Weights of a small mixture-of-experts language model, trained from scratch on English Wikipedia.
Size: width 448, vocabulary 32000, 69.3M parameters.
Training: a variant of Muon for the experts, 523M tokens, 3988 steps.
Below are experts of layer 3 (counted from 0) of a mixture-of-experts language model. Rows are named router (the router's row for the expert), gate (a neuron's input weights, with its number), up (a neuron's input weights, with its number) and show model dimensions 192-255. Each number is 128 + 32 x the weight over its row's rms, rounded and kept within 0 to 255. Numbers have three digits each.
After each expert's rows: a language model's description of what the expert responds to. This comes from a sample of Wikipedia text that the model never trained on.

# expert 41
router:065109101163160126136137099164153099097086161166134181142096127167152128115090113193074145143087122172174082158124118093118081173162089114093143141113116063095147124070073113158119138153120118
gate0:119165190106087121163148079156150112193133157063088150100102104118177154107152077098191123130143124136190121115133124079104070106143157161063121105133124085104137186147174140165168145145078070
up0:087118196114169100145127148090123143122126089141131159151091184102136110127073163137128098148146120138115143124179132157093158111099102074154123160104089065117143141149122173130110113100098094
gate1:121113099156055150114089117097097156117084105090080149058110082107088195098082088129154134089149048129055131147149142106087111159235086125130126064166119129167185132130116124140137181218105100
up1:181085117170095185094138138088106121129063114103069125091095117116145184116085083153134195168124101167066084141163144091072159169182146119161155076152123120163163194141090114121158170212138109
gate2:164131129173157151104130198104129109127135117111162117138084145126122143126151089163118156183181135069143089115088098103102158110165120109134133085128134128157121113120164190133188165078137081
up2:135098109150135109167095123128122094172130101125099088144114121092095046156111120135107184150110108092159098162134107093143131159088105106166048085111128109162168124104157148149193110081183150
gate3:122121087154074091153129177121120185147097077121115073124149093170191124175115128151109139124095142202094174158125137160099154133167182148130123105153145068138156117133126143124130081140127108
up3:135172150093110148144098035094090152148108078189120134128148115168125101180142086051128152096123171136125148142107123145102104080175174164109125139118135168117152125062155084167113114096141146
What it handles: Capitalized words starting names and titles, such as Best, Royal, Grand, International, plus award and certification table headers like Certified, Nominated, Result.

# expert 50
router:137122125141142166147092111174113102128074097122119114098112153148122076146148107121094197165120124143164128141129087187134115152138106140131163143062136156132168183105122110141134097163167074
gate0:156090100149053134143142135138156102163141084137121116132095110096172073082116150158071097091167167126156163124128162107127124114087143114140124127090092128149175096112096131180131130108142126
up0:138159090113115168115101175096152124134065154180088131180136114098073191150127139105106121116109128097182099120152129098097120085120085123158068171187105144156128136134091139076117088106104113
gate1:126148117140177092105155126186171133138099120182156099152134135116157158131175094148130069125147114182092125070171113138110161106142092164114170111191159120098178123093191169083097109137136163
up1:159060151095106146153109153122148107112124154118123116190192136096124136184089121114057157128119107101137174099127109144105077100178156128096146153067108154122106115107158170075189168107141089
gate2:177134176105144104133077128115167157099103092149166170105190147127151150137092065075131108140076163149167147109122105148032138165137118106119099107117118182131078085114106174124142136140098152
up2:115154182154198119135183088141054079175112127137098120111120090126064055112047137125162156150146175162121121140118133134088098097120166085158117107095139191151052136137134155143142201154138118
gate3:121122082065099170111124118147091151093083134189107163149156093117100071113072099161154163160097111139140159130160152200112106134118151110060117189126149155139139131151162142136091152163151088
up3:153134127106171140166100115114170112106070106138127093129140128152119078152063138092111131182109132159142177137115155210114094144117131119032122125140151160112112139106132187168146145058120110
What it handles: Commas, "and", semicolons and parentheses separating list items, clauses and name lists, as in "Ron Carter, Miles Davis" and "Coimbatore district, Madras".

# expert 35
router:100153135134134131151116108119178119177073143160186139160113161156119096089091138185102166103106145116154112196138133095089127121205160106118127119141089120096156129045125091170155160075125112
gate0:107103145102125126103165127086143146160102149068145169108084112184121136074064125100157174147120145134077094105172132084089136135094134120132134166086165134108109181127133195146064107106107122
up0:107132115152138134176128114111119116065188133107100086119104152071155168158084105141154173083135099106140114175157132143117113101181146141126143185148176145089106158109148183114137204187153154
gate1:094171071108135093189135117142160108127103102099078153146178096135149102196126138144170098118110080165191101114103146205088150188155128179140125094091146095106138132158130153101140211162153128
up1:062142121173139099143158142123148144142095114148124136165140106137115117174071114053154152143089138135158139164114132202105157091153150068103102055071160129172121137149086100164119191147084093
gate2:097188117042177167129127137105138122103139106103156119179143092142171069124108143163149140129077157091118092120070135122115131125175168111131131094123076133150171152127124128030139126068094118
up2:163138172117093135154079081140166123125122116131116151117092143132132114092151182079143107158111116118128141129107126119152098116142158141121074105150060139154090106134125087145136129118114155
gate3:088146087123091124078131184142111164139110110096104142133087135093161094179077147126082135145091145136078146077141178162134126116119136162083110148192105100131124130101145129167175124088151119
up3:178079110067193145174092119136109132089158135118121156117164148101146119101172076151124155098159157111141153119158145091105141083117148122164159109106162091108127125184127108114115151145135095
What it handles: Articles and content nouns or adjectives after prepositions, especially education, health and institutions, such as a, University, school, mental, education.

# expert 6
router:143127088113134097133077125205129169129125099155109121104115123113071098110063091127164092157098113100156084169133167150124147138134066057061165121165113186111137143115084155100079144111121139
gate0:116186101134148156103049167138115132132162141187103152148139104173126102158114129113093109157116133132140179172081120164103116142128081077134133085165144166091191120154101160174118081159109117
up0:130092170126106107137152095123099145140122131064143115151162163110147156103179099155114096109061116136111079076121108096145108138108161167156110163088107099156119133158111153098139208073180112
gate1:121148138117112121134111079163121145127186062151131127073097130072098092166129096123151144111128161138083148157108079175174188130069098068137089122170112160150105132095086171120173135084082122
up1:144182142157080102168107110131133147082119194111106132126094138201158171137193111075205104120139133098113187154078112185159086107101086137131187164144110124087097112091103064119107178156129108
gate2:138129174149151126142132107100146125078093104138130079120161175069107090119125068127106095086116104108169100136092162102068135132146172085199160127190120121102137156104103033103166167140174096
up2:097068110160153168169116122105128204144142079143124128178145138148130077117081151112187091198137094132154137114189128177108106140127137187076154171120126115162126083120144182117149116141150160
gate3:100141134182165105146125121199115145163077123088172102144120103128136189134129120188185123144039158079094159164123170056069143161084127152058138128096137126101178106133075174096125133133146149
up3:169112096140172138088107175195159130132104124150114077156118107158160118104159132148128099103045153133115103137091147134118154156133106080140101132066110111078177118160077164085095120140091123
What it handles: Verbs was, is, were, had, been right after a subject noun or pronoun in biographical prose, as in his notable game was.

# expert 27
router:102107104190109127177102131139187205121125130145155153145118102164113148047118127194082120143084085139165091127115145111094156150174077075146102118077096160064133164045086078171085126113077135
gate0:122130183162075127098211105114150148141121151110099132190156116128082164135142162103172143105126146169103108102143078159112141154076072147115117117084163104142103159143100178124180154129116068
up0:127101081092123077147134051151119107160127121090104119150136115210083116143195118105128129138114127096136146179101163092137149098120098166123142174112152090144126138184124129115169181146064142
gate1:124083129121166140115072169097113079105109174121119082159147141064151124086080180152054131087084098192177120120103130180126158171159184130128063118050131172106127138055090136150122099091115129
up1:136057141135144154102075202121095152112106153114141112109154153069156146094121162121103117097046093154136112099098148146108170157114151164140117141091129118112162185065119083125172136096095101
gate2:106136065157148158091159110146189215100145095130086138116124148138147118107132147147110083185117059163129112128088126149136114143164184095127070134134149117186110128098122106128156062155095137
up2:114106199084123104145153151164135144110118115108072156110161124166122103122141169177134097142165142183155129162164137205130114196178142071111153164131122136106073081177186195089122079123151150
gate3:147162122098146123126093100138137068122111159139152068123137117174112073086119142154132131058139095097141145103117115128132153116147101117092130174109113117064151186148075069121145097112081099
up3:081117087140155080134142141112118127132116148147136148133136117208115079088122097148156134062146098113138129076053116128104121131099083087147128105116127107130111142167101107124127147161123146
What it handles: Closing parentheses and nouns ending headings or phrases, such as season in "Regular season", album, election, career, and the pronoun it.

# expert 4
router:074197157107151075144116135127183156111117138120119089145072123188120068134136118146110074099084091130137147130144147152110132061134042136116129187150122121100100118059062095117093131155171083
gate0:095140159138114165097103169109071103150181099102158136189077168105125158133140162154186151106100113162123123112192145131095119108115106099124100144140141093078227165057059093171123160148137088
up0:105136083135140102146106109175179201153126095147087094057183147225141108145119125108105160129119162142091083139112137118150131176132122147111161162123107133165036115164200150116132091123109194
gate1:066145161132109126169147106086175117149150041173159125117100150195124153122107191107095128095119115118076177087146116058082095151086106131156106179151092103070081175104098095144154047147123135
up1:144115120147096102109151131140112109137171117105146126139125116139213144148107145053114110146144144150061146093157182118083103126099086145104129195169092098099106050162147141068110131108130153
gate2:181132079115130119151118117049201131078123151116135142103131115163135046159162149118105109135162072120156145137129127152178110122130067141067104135160163093152179109221101120162131087132139064
up2:155128107134062108128129091168061104131128172101142129092082151153117192094071106135135108112136167081116074117146220108094166110112135140112136084130120190090155195158166141106128145169137140
gate3:087129128107142065153139135116112073084130170110139057135073119107130123122121141082212164133111172143126159086113127151115084114138147121113142162099175138189118151117086142153149113149149115
up3:160191129163115136127142125125101120115120127117137130144167055151117118113069100122123091117109126091171054187167122095148156117166097190190172181153140154085140151079132097078119083120156163
What it handles: Short tokens inside sports tables and infobox lists, such as semicolon-separated stats like 0; and 1;, name starts like Du, Mi, La, and non-Latin script bytes.

# expert 30
router:096140105124189165167109132142159172051099119134139128064022149123097054143100134107135062120129106083110165184050128137114118065164139094072130164128143109075093142079107129162129120127149142
gate0:149141140095184113115150156156126137146138098165156124110157130161121135126088113106174134170110167121114118169096099102093176143135142114151180191139166141094140172094105178110138137163146137
up0:163118161123121085066154090137155111136065065138084117101116176156134120139157162053177153184168091122183132084125136196095157170108107138116084094109162117173097118172119145153099132210129060
gate1:154133101120125153143198120132066141100103131113114133093162117178196105082126125182157173094103109139076100141130102097163148108145167128130122136152112116129137086064163148128143120128110141
up1:087114093116143147123106095142166146142138139143119124090105117169104070073099123129111123144165120089145098170163172102132154114160153152123116124114137089134098156090110151186176166141124199
gate2:128142132153187122177119104134101170137111137111108124139142098166178211138148190152155093128076161135131073136107130126142188056160170050082149116115092146119153157127064124190104107147175112
up2:099101091105114154153109201162138075117143075162155141083148135106135105067156127079156152184143099107157197174170192159107109196144045140169112149177126132093120127078149133108117135094117149
gate3:110143142119137111115141113129172197040141106097133089116147158130085139132067156154150173177106087139130174148123117123130099181142093116076130134126110092147102074166165174147149149116201077
up3:124102144106188080158130197136121201107149087115163112119148097140135142105083157141134169148098055171101200084124131094108119118171195121150077165129084090169071137152125134096141135143218082
What it handles: Line-initial hyphens and pipes in infobox fields after coordinates, like Country, Type, Etymology, plus joining hyphens and ampersands.

# expert 36
router:124125103195190134151082160095169147070112149124091118157114137184136103106116109120101110138094134198150059147126056152123086162211103105072167174170086160154073186138123114149108102170213130
gate0:166180175177133095112179164148134127138142154137089105091103160143181095091158083132092157100161112095162066104131107157167073079141165121201099099157146202132108140097083140119168176147080168
up0:161211096106162173048192079157087072143126132129165122134111109123160150132079159136163146141144146140165148147163148113116097050131110155157151099144140112099181152125136114131155114093112170
gate1:148096079183164132161099142143143114086062124149103104107159161139131145100115102118082102122096093138069092158091137099141102174130168104128093162088126166191125085119152108143084147125174091
up1:135129066116139068117120096138103169130120133107094106137200123144157122139110130111152132150108141184142089150152138135157140126170165138122167155112129162178070171155118151141101132127162075
gate2:095197078198113114114119163138110129155110105123134178111146162132150191169104187120137092093110115137147104088159112121128128171154166120112106118155215133141147126097139086130056092128136168
up2:160124165130137088153102094119130176074114133145152089129112121079134156136160137085095191122126107081069102165105109098117126139069143110085142121105058145113170110113139155111134132096124180
gate3:104113134116142119129126137112163114127190123170128130133117148166097090106089096110082098092077152147078111071096065152138099088105133133138174141176146171125112126123071140125107177097176134
up3:110144196117141175126082146104105144145101128158118133123103059165098199105154128123149121095085193097102086153088176142137164130170091151154118180139093107074139100156106171130102123108137123
What it handles: Closing quotation marks, braces ending LaTeX math, and sentence-final periods after quoted titles or terms, such as "technique is cheap".

# expert 24
router:080125094093170181132112088227142158162127149095094152098114157107072150140143107173104093136133176154168152121091130134090109140126059142117093122135086099140130158147109098113072172114143144
gate0:122125136138165204138155132058067100082086112143131076095105146130169048108089098147052140156149163113093052087081131117092162109110128129148096133167138095110088148123140118143104155103201105
up0:103117118119134140147150106128041107099113119135135083087134167054161075102127073074068116149148146129125067079076121150103149111147156153134114124151117137096090106184151084100101165135114149
gate1:168167164141165148084168152151072131109185116113135142100172120080103125104135121183090155125156080147115144161175127112175128117067140079149124106157015106087180125112129131133077129096104155
up1:182164147156134188108150136141117147116167098130142133098105081182128123144135146076197103153147102066076130098125153036120099135085084116097083114182127115092053114140145106201058113123134093
gate2:128121134137139150137062064122131117155098164107075096127174093104195140123184126137084078090124176187162153095160085176107084160129106071096086147136083130123128138178130140118066207162128127
up2:171141096020145136154196098174137120100127162103183089063054123108136122086058190163152152126119120133085115155150173161168178117111158100104155156157134103107137136098080110126143064095119107
gate3:128088107098142146149134114126163155109099121105111113140100181118200159136132083081158110152115120154145133092082126157090162098170095147105119109171161145102160082161119090168147171085171026
up3:110089084114164166148091130124140150120141133118157106171094113144139087182177067150087152094132045131148129100087084140110130128118143126169130114161155120071116177140105130142185116077164130
What it handles: Line-initial hyphens and pipes in sports season infoboxes and result tables, plus place-name starts like South, York, St.

# expert 21
router:117133142148134127191072147165188187134124164124120117107135148112157117082105100151169095188126104130183140149117192161083102101174078076091124139157129139109108161132086143143128112094185108
gate0:146147150130137137181106086220127060129088149163099133137073130075166120123133101107114141086116115129145147119137130086104103173098078164105094123106157122105108177131046077173132144124125078
up0:105130185152117102121105127179143111125111183115091108151121154145158146096153174095144163151110152106100108115106130112126124157081158127181124124116121088125065109096088052152129134159126114
gate1:125152132160077115132161101130104135154132101111107157071122141133152167159096054108148152135166105155160151124098114141165158128098076138100121106153145117094117152096165130140140155074130197
up1:153135120198089139118106064090112081206190103113074150106112140119167136145104138149129128153149117144160151139082157145108159117139118100116182140179139142091102139155152090105145147172204095
gate2:114174147140125081149061138116137135078097084120117114155113134133114129071062079139127105140080160120110143134170071155118101127083110105155117153153107130097137112089117129126104100086116109
up2:137144090130135164143155083159135128131120138073182140111158115187133165200137188134146146144136116183093096144081166089140107137137171121107071158155156103153076175118104055094167090182135149
gate3:149137081140100094082152176130133108074116107105104110130144138155139149138146081145128081100151130197167096127148137167114114072085114090106093119086069107114173171115149137099082153160162120
up3:044137149153151099140094082118160187127107117176158124125132130094062066142103136166125191130104133134149146079149122079110175154126112121140188121099145141142116125157110116176152127124089148
What it handles: Word-final pieces and suffixes (s, ing, ers, te) completing names and words, especially in football club, league and squad text.

# expert 37
router:145119155112110140167137145182197174125121149159139085115103172107116134055121088114126130146109115128143141160144134154115139064130132155158173153116088158132130145119102061121075052110194080
gate0:113168101146073125079151155074174148078140137164121140092185125090150161156095116133090128079117149110075083151146094133038152096119128168112143163154101122141194136106137043141111063167131127
up0:142050108112165062171147169165101101152106179149142101080110060186147075112098154213134138157107155124179148146174118118185091136143177094119167156077115136145070122092136197152103178105144158
gate1:114173134170180091129177133128146152156080119136186079122136087157162092144169116139149149112178131105127167162176126066143140098147153087160130147103114136131170139141139067176128154148112153
up1:102190125131219152168143115158163183073110134115171171121167137108121135138191178069117139099094140158123156168090122151172135136170133105114144134201109150133142143131153140119168109165107091
gate2:121140142080112167104090122095112119122087135160109138174098154107152141065117084106129123117130133116159117092171182071108125094128119104141206101095134094087094097143085088138134102092128187
up2:212117064115126131124093120099108170143121143154126092127102179151127132111138108127107159121111148128078148129152081129088108108134090102115077150135159119080143109134087137090140152102137109
gate3:110096086193124103113147164066134128138096150107111139105158129074165100114095109096075159129151153182133200125146139106122132051132124125113156146138128165154164124152179087129114121148141034
up3:157148129119119100095150151082072114097132151102072126051089104078137158100128115129110150185160102134117155113136080089146123092144095106121146131149108137152135141150168085118091135130141048
What it handles: Heading nouns like information and medal in sports infoboxes (Personal information, gold medal), plus plural s, the, and table pipes.

# expert 58
router:103058103150153165150118096169143167157109124153108158140065152161064071062105150117098159157067118145148100166114130154060116151161113130108134166063101091120140115095056140177107094071136154
gate0:142103159168115182114112158125097127103127137171054119142114110102142147081125103118123099117119089156162103156121148056124084203100114165105150124140159099129114048115109088122116117092134124
up0:099154124151120106161147121120136102162138159090210110164123131205100108084135101080129112141145134183124191087137112159122105036130114113125087116077184178138169196124148126084092108140060110
gate1:109105139139121107119109080129080144177160136098093136084172106121127120149140161175092106122107080124066137090066164129085149119142084095120123082083076140117153135127098113163150142048126125
up1:144118162125111166098108115084185133050091131110128113192151124143088128142162119109112137173148126110150094146186109155180147126111147154098137191160141141149115134123155154086135131177123118
gate2:181126120119129154138127106138147131109153136118145100152113148165169105093100126160108108130092143117149095144151104130109152144179166162078136170132145119099113127159109120120082080135077134
up2:143123118133105185124114140101179144091114126114130093153172128111129073099100126106099086131082115133106128138136103155113124136148159106102183156121138128126125138179086142142091105168072097
gate3:107101121140185113111095133163134121171105128079134169103054116141156106117148157107122157166119093173139123153151150162128106126139156142127106115129092107176115146069127122190165124104100104
up3:110148110127125189044198146136136093076129139132151137139169153148142132129078129093105083124170130136129121081111139118165116160122129129075160087140136109071127114178165158111123197085130134
What it handles: Numerals, ranges and scores after to, of or in, like 1–0, 3–6, 26 countries and million, plus % and km.

# expert 46
router:109116065155140141196094159121158197132129130130136092114114116174164116141106149177079113150095117175135142103122068171110102091154126174084180128149135116123120165090112151121171071078170123
gate0:137138081143155150117078099104144141083174119141137108100163115169152154151085144138095089145116123081144114113144102154164127092190158163087174129210109151086177185172100105084155156120142113
up0:142153183117101147126169169109153170127094132166106120096109200151132135169127099080118164149135090090120126120100104100137168136140101121154130103128112107159135111133128143147109135136114116
gate1:143149130055148159201104195076057128138164158117138129157087152146134116108133034086151125180111149116188115135108160100145170109130156099100196134135079101056098167145116104150106077140124100
up1:094178096116116146128158096107117130145135134165146159128118148060188099129078182079140145136145063097123173181120171154187105164083137118126077134106090093043104158101181138115174088168082179
gate2:090112108063101145137186183182115130168178115190138137114103138140196182104161149154152184130092107153131105154128111180111143124111183170142149081161164129136117122155065094105164158035162178
up2:149113108132129108116140086168081116091147137063108102090071099109160106117145106090125042075149147109115139091108104154112135151121083119108132135148160149142092124163177148160134109163139111
gate3:140081147154085099129163077132126061115152168137104095145168171084141117068105095115121067156146125132076128100179118210151107141185110133107142100132148169122106120188130130123196138133132127
up3:170130110130111149120152112175130141147131111132163166055107103141080164160126135127110139159125124111140145135077126069108104100125169088108076134122119128045140138093128095110060101137093081
What it handles: Content nouns and verbs after the, a or is, like village, map, station, housing, search, often in geography and gene tables.

# expert 0
router:151105077112183175128136145153147198112067101134092085135134185194084082164124090105163165192092146121204153108161114146133128176143115122148081137159131098112100146111120155154079151144164120
gate0:197166115098114128126044118136145169093100124152152126123112178109085133135105094080122125144140135094156114148173105149161127100159117148154119210163076131129067112169134154108181132149154136
up0:193104100036084092117108086148180076111122080119107126185117160112131127107168161177125142197136094077088093128087171124122111186128067180126137121119118131117102157139135165114122164113098133
gate1:129122216148108136116101082113141195093114119129082092154081154114085129115118104155143102192154080061151130146137070074150134145096111143120127146132141130138161079139102166112078140116104207
up1:112089083185079151136120144124168129161140159074085139118106103070149114122088100078141119129151166137106100168145141120119113138175142090163126134145093161141070104107125145115149097072135129
gate2:045154137143135108132132063141084162139144080142085139143114126112141182119134075150095126160177102122127111159129099075155123108158113130123160158142071115088187171092174085179159104139115104
up2:088121073119163156094094109084090165159108061143059100197152121118126148117137086083105141172101140134091198145192145094190154110081122074146129110129141082141132161150113094171145139136138159
gate3:170154135114080158104064065162108092109079195115143120105135135149138171111114207183149124138068123167110122177093140147152112151098145098076151172081138146140179140174130085098091115029151172
up3:154191102099103124113144135124127055126096182125152080092081128164138144118110211182115153143114156068151134126118164173164099197082163139155127101143115166158163130131130112151148075144130120
What it handles: Commas, colons, semicolons and dashes ending a phrase, often after place names or names, as in County, West Virginia or scorer lists.

# expert 22
router:166108158085137129123096070172131101136087146107142113137120171146140089171099101128116072155123097112125145103125087144079146126111085106148157135132095102114148197111101093175115119152135106
gate0:146088156102174147102128120167184074108149051120171152187082181128068158112075127176120149142128133130149092169128186105074148109134046203159149127114139110141138160094115134133142096199092103
up0:106122087182160152159104114125136126167158113114116095062160200175142152171108152165192118109166174044116116164167128173150102169103125157123096148150118143138115065167128170112183102127131175
gate1:125114102076149087168114144180172192125137146108100110120121142111147149108140130130112096154151193158139125157136145138103192159131107085177121081056135128127152095129100092206168178143183119
up1:144096125095112098114139161132135096136118070182161087133119124117040202127094093081158130120097079100105155093148127133137100113185149134100125165202177151096098123127106130117109079112116146
gate2:133117145099137118174134061119171169181092141178105102144179106149101105128120076127119128182126150115166173158167086153126177095136203170129178166181147126140134146116109140075078117107109102
up2:165209090173148146080125097171138054104078064118107102106065166131114155128104169093180122105158111118116113128045192114151109205186129157105099113124101115104101113107078122154154117093093186
gate3:184118128200140062128102131084074109098125145103126095093118144115104129134179064111168189107077142210112139130139132185115126144118059108140161175110099079138100171139047047134063150150187079
up3:079119130133129134118112186111119153136105168127173141163131193134182107184112190061063118180119126115107123145097125100142112128050185156125118118117125163137115060155143115138125105101121128
What it handles: The opening parenthesis after a page title's name before born or dates, plus by, was and is in lead sentences and succession boxes.

# expert 43
router:089145110182123120131136133125113112141110165145144124140144153118139111103093135145131129114132103114098118156123118095080103113141104052128123167136109074140086130104091090178111117058104108
gate0:127129132127111154123145104114097171201141113193155160093138134119161062115091139148149165133096160135114111096077062148132097089111122086100114125165082121120127054061073058096150104136102126
up0:100133157142132160114136155106098126197138200185116112084105079165071104161080118158131167173114105149136156100124110076094113116064119104111106130155100120138128067076099111079134134137163171
gate1:095093099111096076123065160149166165112160130153088091124147080190156126144117140137142096085142178077146100160144121153105217126138131116145141128124165125118163093090106067124127145171075114
up1:075111136058121105094162112212119107157127113047174148090126132110188182125137160052132036135158134098094113123110130107108125017122085151131153133152158122122095143152126076129178140125105106
gate2:137084123162078118114121145158146158151091086080165084165137140135090146079129061158172110105115132123174182160101157115142151144089081138138079111129205119156061149110137175177114122077127184
up2:114167127140150150100088099161100124126124158140130178145107122140110100165178171134165139147135123099136097086134142119159131081148137142085148136124085120095129118185134108051090112151119077
gate3:112147100126132135060125181113155129153138136077120209136108153130121177137157114125093136144121113129112119150150119109123117135145099103212135161145105093121123111132106112112139165015103155
up3:147093147138130170073134144081103139158132071081119173136102153112125213128115151168107108155145110124125140145102116139110129137105127072179131196168141104126096102155099107106177119056088156
What it handles: Common nouns and adjectives in biography and business prose, such as land, stake, business, million, American, popular, own.

# expert 5
router:089137147145179161181103141171189169128128132136140095100067151120126101119084122135122108153119114098169126117108114139118090048147060159094146156127161113104151118105121154161125152141154112
gate0:095167121115125140149112119171115080139087119109188129067120146133176064157114113083152127156127084098071085116162158134118125135139121142080137164107138074090132169132126111165099127152166098
up0:056137131181131092103158068158102098132089110117121096073143129106183137104101147061137146127096126074172133098127135145070094118154133119131175123121125052104139195141149181186130127139126109
gate1:155158158176102144148168091146140217086115115105200123152089132119099136165114108128122097167076091106100104119106122093087105072127200152123088150126086121078184091175097133108088166189077167
up1:120109128149143070070086105165048066177210192126067124141118173105140082100109120137120102143204161177100084128110149178185128138182081100148146108123136149153052123140153096154135089096152085
gate2:074132085086171117177134099167160133118044101166159128117147121118154149140089129108104118103133130128158116155175117130147088144124098161139126132166150166134144104096106160103097156147171195
up2:137213143072119115081109125125132112157145124079114156138125088148118114113121066133120123058154120156165115094169108102168144065124110152091082102116100183148098099139132070095124105086108135
gate3:107139119210126046158077077152146078116145110187089167054027103103098127060089140099115109120112158109156182136195132111151115142121081108137152151158136079121160104112143141131043085070137142
up3:081136134138170118170160122109067107142121180156143109140124125137104094119073106168129012121159179126156073113108168117181190167113155119121050146098127106124125124093101165115133091083177116
What it handles: Field names in sports and film infoboxes and data-table cell contents like numbers and name pieces, such as Score, Weight, Starring, ka, ni.

# expert 61
router:099110174143159161128117139164138128088137130144159157111102173199131066088107145168094147134119149127120089195108034162127183154106117079125111127089043113071163167138053094121106146119157127
gate0:110144111104113167106120140143195102117102104113216085124115115120113070122168114151111126097061099157157123180182104130129121115167151186112132167131107105091167097103134148104145072066153144
up0:120123128132090120145150134157133071203102100085199121154175079114105104194131073112095135129071150160122151160168123159149122143153075185097096118154084094076124086157146136111150125050154155
gate1:131104179120125181121115127112138170166135150131133064135166117136129105165140145151110115167105161197143092120157093142136126130169104155128143122203084112131137090155101183125072163136107091
up1:168106187186138095104147114174162115190136086131084134143190159119160133166173126139099085160169123185067135113061128104109114128109133134172113079196116125153134071164116167144124157214102165
gate2:079143109196143161091082080123118125127156116153151090070169121174093132147117162115135160162109114117106161081104124173157079133078093112143150074106107063076202101155074156111134176111180147
up2:113151154132122125092114089127106095093109095135113098061158103173131175131113139166110148141152094080054108144087132093182136170081167116184089083130073068134132129143098102118111158128144146
gate3:087078110102117124123069069137106152160165142138146129081106143120121098150111068114133121156064130160187133136081102140073118168090084096107141144150123151126126150160071142113164075125120152
up3:108115124084142167104098135168188153211120140130166108120133109142131134144173112142141128114075137149145170133093104148084125120097097146160142171156151149094136091167112143083163065100077132
What it handles: Pipe separators between cells in wiki tables of stats, filmographies and squads, and as in cast lists (Tony Ramos as Antônio).

# expert 49
router:107097151094181129144058149173144181130082072094153216147078158128107099130110136124078133131082050134095163152158133140117098142139098061083092112109118127107132125119078132162092099115158075
gate0:092072127099161155103142127161189091125108122113178177091128130108075139135120190112139106143099135077162067146144107156210108096101115124086157127185117112067111154169091165092135130175157087
up0:069132049123092156153093129162097151164116125073176161088142136158084090098160117120143091073094125127103061124138134142180133172152127141100113117111083153109112143154128160142121148165107091
gate1:152129111105197118143090129155116121096081111138149128124147127125165104160098076091213138087139085136160125131184172144095102156112124150115099126121115167200147040148094089160023096115090162
up1:110111137136096182104172115117155153178146140101157125108150108101100183058137168212068132138073088160149120145074133116196131119161181129163189159091133126088129221166106137082189134148141121
gate2:109153146127129139135149121099112184138137101174133172166130160181181137125120085166163112097147120163131130101151130135175127199094113131130162128147132106123116095159130122191103137102159046
up2:155126194104168115136187124102085138117101147142198139170148220175114097178121134138120177083155116130103137124179107104123139137089144100080113115103113124112162140146089101083092105063055106
gate3:095159129105126110170080094114122145161111096143085179102124154176101096079164109142208079110082111099082131097142104144114134196125110135139081137093110131180156088134124162182099121137133057
up3:123160145111115127137165109127082110159077097117126105112151085153078120107148125190145089141105099155161116116117097090148134087133098083107126111110122093092157172115153079162158080139141165
What it handles: The relative pronoun who after a name and comma in plot or biography text, plus his, her, son, wife, father.

# expert 26
router:103146113130152132193080110180130132142083105143105084112043142112148125110153130190158095147099113108132147106159127192084160102121048105128141188159132077044137126124060131135089146163176108
gate0:173168112141113055159085122139179097144077158087112056119133070144122098046083151053140174140167146119147151163150128099165079133156136148137120132173159113128125095095127142142058103112110141
up0:148139123154140061160106181165154111162127146134180090136119159089138129110106101089199179155113149117134115117138177137126094142126173196177147109149180112118118098115088143100097131114098117
gate1:136209149180139150130161121125132107115110102188130200140131144188160156170156187096088093104145136134072155112147139104128105149119161124077084189081094083152134122135130114092169098119119123
up1:126109105129147115080093089159099141142152122128116097140101047122152108181137072080106144136081117122164130106111137141131131115058155173106068061100132154111096108080125112179113125169143132
gate2:086151074161152120199120180140149148178069105108139116159075101105097127115135088147136072135162120178191173149091150172148171106150091142170068137127144148071154119090109129151112133134153099
up2:125135187067108130148145196130159122111181091050157090133172154142080077131179146153160138111130169134115163083131134129101099085174102098119206131137089107151173141160128119065129092128123151
gate3:136131129081162121124137126201116124115134143135146107105108192143117164139208081101130115167189159161085129113082103183162089173153152114068161183082133121095170148187112127161089118164105125
up3:096146119117110154141158132178117104070113088108119142152096135092111187158136064164102136179121148177143118107095159125121102151109168132098173156075166142104123184148084142151135100175104143
What it handles: Pieces of non-English personal and place names in sports tables and lists, such as Benítez, Coetzee, San, de, plus match score tokens.

# expert 31
router:065097125154158183140085118159167159125114106175106160099128103131132162085089142124138071131115175199167106140123131108139131164157117109042158151072091099133125181160087172136143091132153089
gate0:134120095111153167125071123093122119097160074098135160104067173163115150114107079152081161130123122131098106090135195133160162119104126161081102117135109154133103081145195106090146112192158061
up0:149113138136151108155073060099114144152129112132144155165085093169123127153092081161132137097124148111150133063155167120151149144149124132058133122148123119185160086128170093126133095109109088
gate1:106105079140088102143140140101077143145160124102119127146141134178129122113118093185147042088072101142081107172132101159122205074112188115084034142129124136111058223145135178119122179157132077
up1:143145132121170118120142133159178135104110119114150154103154102093132128172170140084141140079217146141132105081185150156154065152143079170162179074123151163140193080050104077136154109107111151
gate2:105106101152122206133076120173127162174144200128152109068115150103085129149109147107173088172126094120144146090168159139136124164137115120088126126123155120170146163162082151123120117125135144
up2:159164088133115151156104131158142065175187169138158144077145166126150134142136092123154082103122117186103141112159100123141079084148134131078086123148107087090188120151133076131134118107138093
gate3:149123111206196135098069139156111091087136117128121111114083093110098055095158167089147132098135178151143059127101189109134089168067089116113121138138183129102107068117036191119131168151148199
up3:201134157160163159142139100158078130136151135153124155127106199132128089179150084129147143154089133157065155076158108166203181142078126126130137091061157114128104148110189111139133146116142170
What it handles: The word to after adjectives or verbs (hard to, prove to), modals like would, can, may, and line breaks.